Weights of a small mixture-of-experts language model, trained from scratch on English Wikipedia: 2 picks a token.
Below are experts of layer 3 (counted from 0) of a mixture-of-experts language model. Rows are named gate (a neuron's input weights, with its number), up (a neuron's input weights, with its number) and show model dimensions 0-95. Each number is 200 + 20 x the weight over its row's rms, rounded and kept within 0 to 999.
Before each expert's rows: "gets" lists some tokens that make up at least twice as much of what it gets as of all text. This comes from a sample of Wikipedia text that the model never trained on. Tokens count by the router's weight.

# expert 0
gets: "t", ".", "-", "l", "m", "an"
gate2,200,204,199,208,211,241,243,206,180,193,184,176,204,231,187,214,204,217,201,180,209,189,183,173,196,207,206,203,213,162,214,216,207,217,184,188,222,202,187,190,183,233,168,206,211,191,197,225,205,163,241,214,204,234,225,194,170,197,197,216,158,183,159,173,206,223,196,168,230,225,199,218,232,163,188,180,186,220,216,206,234,183,217,179,203,209,175,203,184,154,221,204,189,195,219,196
up2,204,176,201,209,225,219,239,222,200,227,169,199,205,172,200,234,234,219,175,206,205,226,206,173,199,165,198,226,238,176,244,211,153,209,201,214,201,200,191,210,200,196,211,175,205,215,225,183,159,191,183,205,200,174,201,200,193,212,171,179,196,152,179,218,196,194,274,187,197,193,200,234,190,215,182,166,182,189,183,213,195,185,204,208,208,206,202,225,196,226,216,218,194,183,195,187
gate3,173,158,156,195,205,231,224,176,178,203,191,188,201,227,204,214,187,197,221,209,225,203,208,208,172,180,191,209,227,170,203,205,235,174,198,215,204,214,181,215,160,173,232,183,215,181,215,223,208,232,183,201,221,169,227,198,167,189,191,187,205,223,205,180,255,207,242,204,189,204,212,190,195,172,220,192,202,173,223,174,214,207,192,213,201,234,203,219,182,157,212,195,191,162,202,212
up3,234,196,241,215,217,180,182,183,203,218,194,192,212,177,188,194,152,176,190,181,180,185,193,165,197,209,209,167,185,204,213,196,197,186,237,157,217,185,194,175,213,195,161,253,214,210,202,175,144,217,187,199,200,226,213,193,208,195,220,216,198,180,185,198,204,201,183,207,220,180,183,185,224,223,192,197,167,238,216,220,203,171,204,222,196,198,222,226,199,228,208,207,143,211,159,255

# expert 1
gets: "\n", "'", "°", "″", "′", "ion"
gate2,217,185,205,213,202,208,197,215,231,221,182,209,161,187,171,204,210,209,175,188,158,206,238,219,247,201,231,213,192,189,195,222,246,236,190,216,185,203,217,214,202,202,203,193,195,191,214,226,177,186,229,208,201,207,158,192,198,159,194,221,177,173,214,184,195,179,211,217,181,198,222,190,220,186,208,195,196,170,175,186,214,205,222,176,195,251,232,198,203,182,213,170,206,200,204,196
up2,216,205,203,184,210,154,209,208,202,199,261,206,186,188,232,214,213,161,206,192,206,174,213,190,233,188,219,194,216,178,183,200,179,192,184,196,188,227,205,201,178,180,177,221,172,172,213,217,206,172,234,209,182,212,196,218,188,180,211,199,179,207,207,190,155,205,184,168,203,210,197,213,225,209,246,188,214,217,175,163,213,175,212,181,167,197,227,221,208,186,171,218,211,197,190,191
gate3,184,189,197,227,202,196,221,207,229,203,226,203,194,197,194,189,222,215,186,194,194,223,218,196,204,202,237,216,174,160,197,182,200,198,168,186,168,222,227,152,189,170,197,198,202,198,193,188,213,153,217,195,197,201,183,235,209,207,212,203,174,227,164,197,176,184,219,174,175,182,204,208,232,224,226,207,205,223,198,193,197,193,183,206,206,183,220,188,219,210,211,164,189,178,206,204
up3,219,172,188,209,190,188,212,192,196,166,178,184,177,200,158,211,205,214,225,204,206,203,201,205,195,201,184,190,207,207,213,178,230,177,244,210,199,196,199,219,192,205,200,219,206,215,208,238,171,211,185,220,194,246,231,203,182,227,211,165,183,192,203,203,189,193,184,188,192,217,215,167,185,231,185,206,192,159,161,255,204,205,183,202,171,226,182,199,201,215,228,189,207,198,143,167

# expert 15
gets: "s", ",", " for", " to", " and", " of"
gate2,207,214,231,193,212,206,174,184,150,221,178,192,246,206,221,226,173,215,207,208,222,170,184,237,191,202,197,192,210,227,192,171,192,173,185,199,222,176,207,215,215,161,173,212,225,220,226,190,220,213,186,252,188,213,200,175,176,199,203,201,172,185,190,192,197,209,231,169,198,202,186,233,185,199,191,204,186,210,180,199,201,198,183,168,214,223,194,205,187,177,196,194,194,203,195,199
up2,197,193,211,187,200,197,225,207,176,165,195,208,222,229,170,193,187,204,204,189,171,204,198,213,182,236,208,197,200,222,210,211,211,181,196,236,234,160,226,201,221,169,169,173,204,239,201,165,206,199,191,185,201,246,146,213,239,200,218,208,194,197,222,188,201,182,212,203,168,203,213,151,218,196,202,178,207,180,218,195,226,231,206,185,209,200,186,194,205,176,162,232,184,197,195,214
gate3,204,212,199,197,198,193,233,203,225,231,163,222,202,218,187,192,191,189,201,229,207,201,192,217,169,202,193,218,181,186,229,205,184,166,238,220,191,209,213,199,182,190,203,208,214,188,208,197,187,231,132,231,182,237,204,189,176,216,205,218,187,182,200,226,223,170,195,178,192,226,191,226,215,161,221,150,191,178,194,155,189,203,204,214,250,214,235,207,241,186,218,193,172,227,181,209
up3,200,200,216,202,207,172,196,189,209,199,210,201,212,176,211,235,185,175,217,187,208,182,207,212,238,224,248,203,209,213,216,215,183,175,186,203,206,185,198,201,193,209,232,215,211,162,226,192,195,217,170,183,176,187,144,190,207,232,219,216,184,199,183,213,180,209,200,182,196,226,188,202,214,204,250,157,213,171,230,194,202,209,181,197,199,192,233,165,196,198,204,227,201,193,201,213

# expert 9
gets: " |", " a", " in", " of", ",", "."
gate2,237,184,191,215,200,182,200,196,210,236,204,204,232,173,185,199,160,196,205,227,239,189,197,207,204,220,167,211,212,187,172,208,208,233,205,213,212,187,207,211,203,197,216,219,221,184,187,240,183,208,179,221,186,226,217,162,185,190,205,215,176,211,168,178,240,238,224,210,203,179,204,212,230,219,185,217,180,176,201,175,199,195,205,194,249,198,194,224,203,225,161,171,190,204,207,226
up2,230,215,202,229,187,200,177,200,188,206,193,169,188,187,192,208,183,215,196,195,191,207,190,154,204,204,187,188,172,181,198,202,236,216,192,177,181,248,198,194,188,207,205,201,186,194,192,202,195,225,215,197,224,207,215,213,193,216,196,207,182,189,201,171,204,215,225,204,189,174,200,201,209,205,181,211,166,205,204,213,187,197,215,217,168,196,171,192,200,249,180,219,183,195,228,227
gate3,216,198,205,190,182,209,154,206,176,221,219,161,167,204,201,186,206,202,241,190,221,207,184,226,171,216,187,171,214,176,144,235,226,185,178,188,210,188,205,206,201,201,199,229,235,218,184,183,213,201,199,172,193,186,182,197,216,214,165,200,178,205,177,212,189,212,212,205,209,182,197,190,202,223,210,187,193,232,183,212,154,221,190,188,227,212,209,224,207,162,212,152,200,199,209,189
up3,197,229,186,201,210,194,235,180,171,235,225,199,234,178,190,196,184,176,199,214,179,194,207,217,214,228,211,170,207,180,175,192,201,205,171,195,212,227,191,219,233,185,200,229,202,185,216,205,186,185,205,190,192,208,233,187,213,198,192,213,165,192,204,176,186,172,164,183,213,165,197,207,184,192,192,222,207,228,201,213,195,162,166,223,210,197,226,206,213,184,220,181,217,198,202,180

# expert 2
gets: " |", ".", " and", " =", "|", " was"
gate2,191,210,197,217,190,185,193,235,181,196,180,209,194,177,229,205,198,151,206,222,173,183,197,192,190,208,197,199,217,182,183,188,243,217,224,218,195,205,221,203,157,186,213,224,198,213,252,235,182,213,205,217,199,224,202,206,205,187,209,174,212,182,185,224,215,194,184,185,173,227,161,220,241,162,191,184,185,215,188,224,217,185,193,208,236,198,223,226,210,181,235,220,205,194,193,236
up2,208,206,203,181,230,246,224,190,188,197,203,188,180,227,168,203,195,194,201,200,218,223,203,187,239,203,191,199,209,223,205,184,196,215,180,165,208,176,205,200,224,174,204,167,212,157,168,165,201,207,187,178,216,207,216,186,194,201,197,199,167,197,202,195,208,196,205,224,223,206,200,213,193,221,187,209,178,172,219,172,208,211,192,184,188,217,192,215,215,214,159,180,202,247,155,155
gate3,201,205,203,202,195,244,166,165,232,190,200,217,214,227,203,128,217,203,186,213,195,193,187,191,198,213,187,198,187,192,187,185,196,212,201,203,192,203,182,233,158,224,200,189,211,219,226,173,209,198,200,235,217,206,224,173,196,222,185,200,176,190,224,209,206,185,220,174,184,203,202,165,210,158,177,211,196,150,180,190,208,222,176,191,204,218,191,202,237,225,178,193,220,203,215,195
up3,214,173,223,187,164,188,187,194,212,193,163,206,182,220,203,189,213,205,179,240,196,220,211,219,177,244,218,164,185,185,223,174,221,190,180,175,249,188,204,207,215,164,184,209,177,198,179,198,209,160,211,208,208,205,232,181,224,224,194,210,191,206,215,194,193,200,211,199,198,219,201,207,205,188,212,217,193,190,219,175,174,229,212,172,214,194,195,181,232,199,208,209,199,157,199,170

# expert 7
gets: ")", "|", "s", "\"", "e", " with"
gate2,208,180,182,201,176,215,169,229,212,214,190,176,182,192,198,198,214,199,203,227,205,224,180,184,193,209,213,228,206,160,210,192,245,211,202,211,248,173,152,195,211,206,197,224,212,221,215,200,211,211,224,202,192,204,175,191,203,187,178,181,221,184,179,186,202,202,186,206,199,204,219,185,211,212,206,248,185,221,211,181,217,174,181,184,204,196,192,243,216,199,170,154,220,200,193,203
up2,197,195,249,204,236,227,200,195,215,166,209,173,198,184,208,196,201,221,190,153,209,186,210,192,215,213,202,179,199,201,189,190,203,190,195,181,201,226,170,236,205,186,197,190,187,202,177,242,206,208,186,210,199,188,241,216,174,221,212,207,195,189,198,191,215,211,208,203,203,217,182,216,200,208,187,182,219,197,191,182,196,217,170,223,168,214,206,154,187,194,177,201,169,193,229,206
gate3,196,200,206,197,192,168,194,195,199,208,217,241,189,232,200,215,186,186,196,196,212,205,194,203,160,213,193,221,230,189,197,220,215,181,189,201,244,239,265,198,206,205,212,181,204,193,219,233,210,222,182,198,204,205,205,212,226,190,179,185,221,199,181,211,197,221,185,204,169,225,203,180,202,163,158,230,192,214,182,164,162,212,201,190,201,212,204,213,223,186,215,165,168,192,215,193
up3,214,169,185,223,194,187,199,149,204,204,230,193,181,192,186,211,211,208,192,209,227,175,208,209,231,197,184,202,194,187,207,170,191,165,188,215,177,201,173,187,195,178,212,204,183,218,172,186,221,192,229,169,205,193,223,210,201,205,204,218,208,156,217,181,210,186,214,188,183,213,203,193,207,207,190,187,191,206,244,208,220,210,167,191,221,189,213,258,198,194,176,206,221,185,184,203

# expert 5
gets: "\n\n", "=", " the", ";", "\"", "i"
gate2,194,196,169,217,212,193,218,209,214,217,207,187,229,249,190,205,159,196,177,186,186,197,182,211,179,198,223,219,190,208,198,221,174,185,177,187,213,197,235,221,205,176,181,180,174,170,195,193,220,220,222,181,197,199,221,179,205,188,157,196,187,233,206,203,219,193,216,205,225,204,185,214,215,157,215,183,202,177,178,168,217,238,194,211,202,225,203,186,227,205,210,149,201,211,176,176
up2,235,201,199,238,201,189,205,206,197,224,205,206,221,221,200,209,208,221,216,214,183,192,136,209,183,175,185,251,225,189,211,202,204,241,199,221,163,176,186,180,183,224,212,190,223,217,190,226,213,165,205,165,260,212,207,203,220,193,227,209,189,207,186,217,194,167,188,187,204,196,199,207,163,225,166,235,194,204,204,203,187,185,245,181,198,213,194,167,191,160,208,242,211,210,179,179
gate3,201,215,202,210,190,205,214,188,169,229,184,216,194,240,195,207,188,205,236,251,209,209,219,206,233,182,182,225,207,221,155,224,204,216,168,192,191,190,252,206,214,206,183,211,159,205,203,194,208,222,178,161,191,184,200,200,216,201,197,197,197,191,224,180,193,190,228,229,206,194,193,197,195,215,222,218,173,194,196,206,194,190,182,177,196,224,178,209,225,181,224,196,183,214,195,167
up3,223,202,198,211,190,222,209,203,178,214,231,216,191,184,197,211,190,187,153,199,189,200,199,212,203,219,169,232,189,200,198,180,187,196,230,204,203,184,217,182,202,206,215,190,227,247,214,200,210,186,222,240,195,189,209,242,209,190,173,238,190,199,175,221,190,249,172,152,169,180,187,164,177,204,231,171,194,191,162,212,199,230,181,191,187,205,179,191,179,232,186,191,207,185,216,192

# expert 4
gets: "|", " in", " of", " the", " all", "ci"
gate2,180,194,207,179,210,221,228,188,187,205,163,207,222,199,220,242,186,202,194,205,193,183,192,201,174,189,218,202,181,153,220,199,204,174,194,242,223,229,201,161,224,200,216,206,241,219,182,174,213,200,181,210,230,233,207,200,165,193,176,160,240,190,201,243,216,228,201,204,227,190,226,186,198,197,201,187,193,194,228,147,184,183,198,198,167,165,209,221,221,201,197,200,209,191,194,196
up2,218,174,217,189,208,208,234,215,199,202,199,209,243,141,197,220,219,200,191,209,217,205,164,189,200,204,195,258,177,171,186,223,211,213,158,200,176,177,215,197,193,220,187,202,219,196,208,171,212,222,207,186,211,230,192,206,206,208,177,132,222,181,197,204,184,168,199,194,183,203,201,180,208,183,194,193,207,193,196,187,197,213,198,198,200,191,227,224,225,242,189,189,229,193,234,210
gate3,248,207,174,158,215,214,201,196,181,220,200,185,215,220,237,209,143,234,228,187,187,215,180,211,205,221,195,212,196,215,206,217,194,158,153,218,222,225,169,211,193,202,174,250,187,202,195,172,194,201,165,205,227,238,177,186,202,222,186,204,220,210,197,191,143,179,176,174,221,193,238,226,195,201,200,177,219,216,183,209,206,181,218,190,186,216,204,219,212,193,190,164,195,192,176,176
up3,175,176,211,205,204,184,202,178,194,214,231,215,217,168,196,198,228,185,209,194,210,185,211,235,178,182,217,146,224,222,186,248,215,208,184,203,202,184,213,183,194,197,210,196,187,200,224,174,175,176,186,187,179,225,175,225,190,167,218,199,182,201,201,215,180,200,195,240,234,175,166,167,198,174,181,202,186,204,191,227,229,182,205,184,201,209,195,209,218,165,189,193,190,232,240,190

# expert 10
gets: " (", "-", "=", ",", " in", "o"
gate2,198,164,169,178,183,164,201,217,192,197,187,226,197,228,215,199,224,214,210,191,227,214,244,194,190,174,224,186,224,184,189,192,183,163,180,238,239,177,201,192,186,202,186,188,231,228,216,200,212,211,211,238,205,200,177,193,202,190,199,149,218,200,202,204,201,182,172,202,192,243,193,221,225,219,189,239,177,201,216,187,235,186,199,217,194,203,191,211,187,194,173,191,200,200,217,190
up2,222,173,192,193,222,226,179,195,190,207,196,198,200,204,175,216,193,191,208,209,194,199,208,182,200,205,207,200,189,208,191,200,181,152,202,185,186,197,193,216,225,190,177,184,225,216,202,180,239,206,215,173,182,170,210,217,220,220,188,181,193,198,186,250,198,212,223,162,190,196,198,246,224,203,180,186,194,180,201,188,236,180,203,200,195,201,178,197,240,157,184,211,239,160,213,198
gate3,164,156,224,245,203,203,237,216,217,195,188,184,179,204,181,219,216,173,169,199,211,180,206,231,196,216,212,194,223,193,179,206,202,216,153,199,195,208,186,199,211,203,212,236,189,220,211,206,204,199,191,181,154,212,172,208,178,188,226,194,222,208,184,189,198,202,179,245,185,176,175,213,207,192,173,183,243,206,195,194,208,217,250,193,185,201,188,191,209,211,204,199,203,198,204,232
up3,180,178,189,209,176,195,156,195,184,181,179,217,192,203,170,184,177,164,200,198,218,192,200,213,192,215,182,165,186,214,180,226,201,242,182,169,202,186,179,226,169,201,237,203,193,191,213,178,193,220,216,203,163,169,223,193,208,199,244,221,208,177,224,200,201,223,216,210,179,199,200,192,210,228,193,188,186,212,163,195,198,195,218,217,203,205,208,229,177,189,225,208,191,193,162,222

# expert 12
gets: " 1", " 0", " 2", "r", " 3", "  "
gate2,222,204,209,231,223,231,196,217,198,211,190,160,204,223,227,211,191,188,198,220,201,187,202,203,199,209,189,237,185,174,216,217,192,200,209,212,221,152,178,207,231,181,196,177,194,190,190,240,172,192,230,201,202,202,181,163,215,195,191,216,220,183,151,183,222,204,191,170,177,229,262,205,213,217,197,205,167,204,190,219,200,188,179,209,172,190,213,200,206,203,191,215,192,188,210,200
up2,216,221,203,226,207,140,191,215,202,188,192,212,235,197,207,182,198,209,180,200,169,183,245,205,162,202,189,210,191,195,216,180,202,234,197,181,219,196,230,243,192,217,205,191,201,210,206,209,205,186,187,178,185,202,198,191,235,197,195,215,176,255,230,217,226,194,204,234,189,216,206,203,172,166,211,206,178,179,218,202,179,212,203,223,184,150,217,196,218,215,204,204,207,205,185,198
gate3,203,192,193,198,223,234,212,209,199,222,189,223,212,170,209,170,214,226,173,181,217,189,211,217,207,240,216,192,211,179,204,193,209,202,189,221,213,204,230,199,177,215,199,199,229,213,166,253,209,201,218,212,178,187,227,194,220,186,195,180,171,187,229,201,205,210,185,196,174,202,204,220,218,210,187,161,151,214,218,216,207,235,164,222,240,202,190,190,217,183,166,208,185,202,182,187
up3,185,183,223,189,151,197,216,199,227,211,233,215,196,209,205,197,241,201,222,204,196,216,197,195,208,178,225,197,241,184,192,191,168,176,198,199,176,206,173,193,179,190,220,219,229,194,172,188,213,221,198,226,216,180,197,191,199,232,194,197,218,189,216,210,202,161,174,214,226,221,224,238,146,209,205,198,211,209,191,183,193,215,193,189,196,212,187,189,211,184,162,206,225,197,190,176

# expert 13
gets: " the", " a", " The", " was", " and", "The"
gate2,210,194,184,219,223,193,205,184,173,169,195,196,193,216,163,209,216,195,204,183,185,206,213,190,173,216,194,221,176,167,195,167,223,194,201,217,200,218,197,199,189,194,210,236,199,198,204,194,203,183,179,210,202,204,216,184,203,200,199,164,173,169,176,207,223,179,224,215,215,176,174,192,189,171,176,220,209,185,198,176,189,223,163,199,197,197,197,146,184,215,174,165,211,194,167,178
up2,211,197,215,203,219,181,202,203,211,181,189,231,214,196,202,184,206,199,238,224,210,198,198,214,207,222,227,219,200,181,201,228,194,231,217,182,204,200,237,206,191,183,204,215,232,218,234,196,199,162,209,239,189,192,215,204,198,205,172,203,191,218,188,195,230,172,219,192,173,181,221,198,195,168,168,237,179,185,182,216,183,182,176,219,207,207,201,201,210,204,199,186,198,190,200,189
gate3,209,176,206,190,187,196,180,199,171,161,218,202,164,200,212,198,192,215,205,238,216,213,217,229,196,203,196,196,202,206,215,205,225,210,216,236,177,191,221,169,193,189,210,246,175,180,219,213,186,170,191,201,182,191,200,196,217,215,228,199,249,205,211,196,216,230,192,179,160,213,244,164,212,199,162,220,176,214,238,210,194,186,189,205,163,180,232,200,193,180,207,178,192,167,218,226
up3,199,194,226,200,200,223,212,195,216,170,189,210,210,185,202,204,192,223,222,222,247,181,180,180,173,201,205,221,203,211,179,204,168,188,198,223,182,144,209,195,181,203,213,213,208,222,209,172,182,194,168,210,199,195,221,230,180,188,195,210,208,170,173,210,197,196,219,214,154,209,193,205,203,231,155,186,202,235,216,228,148,181,173,213,217,219,221,177,168,204,194,204,193,182,216,204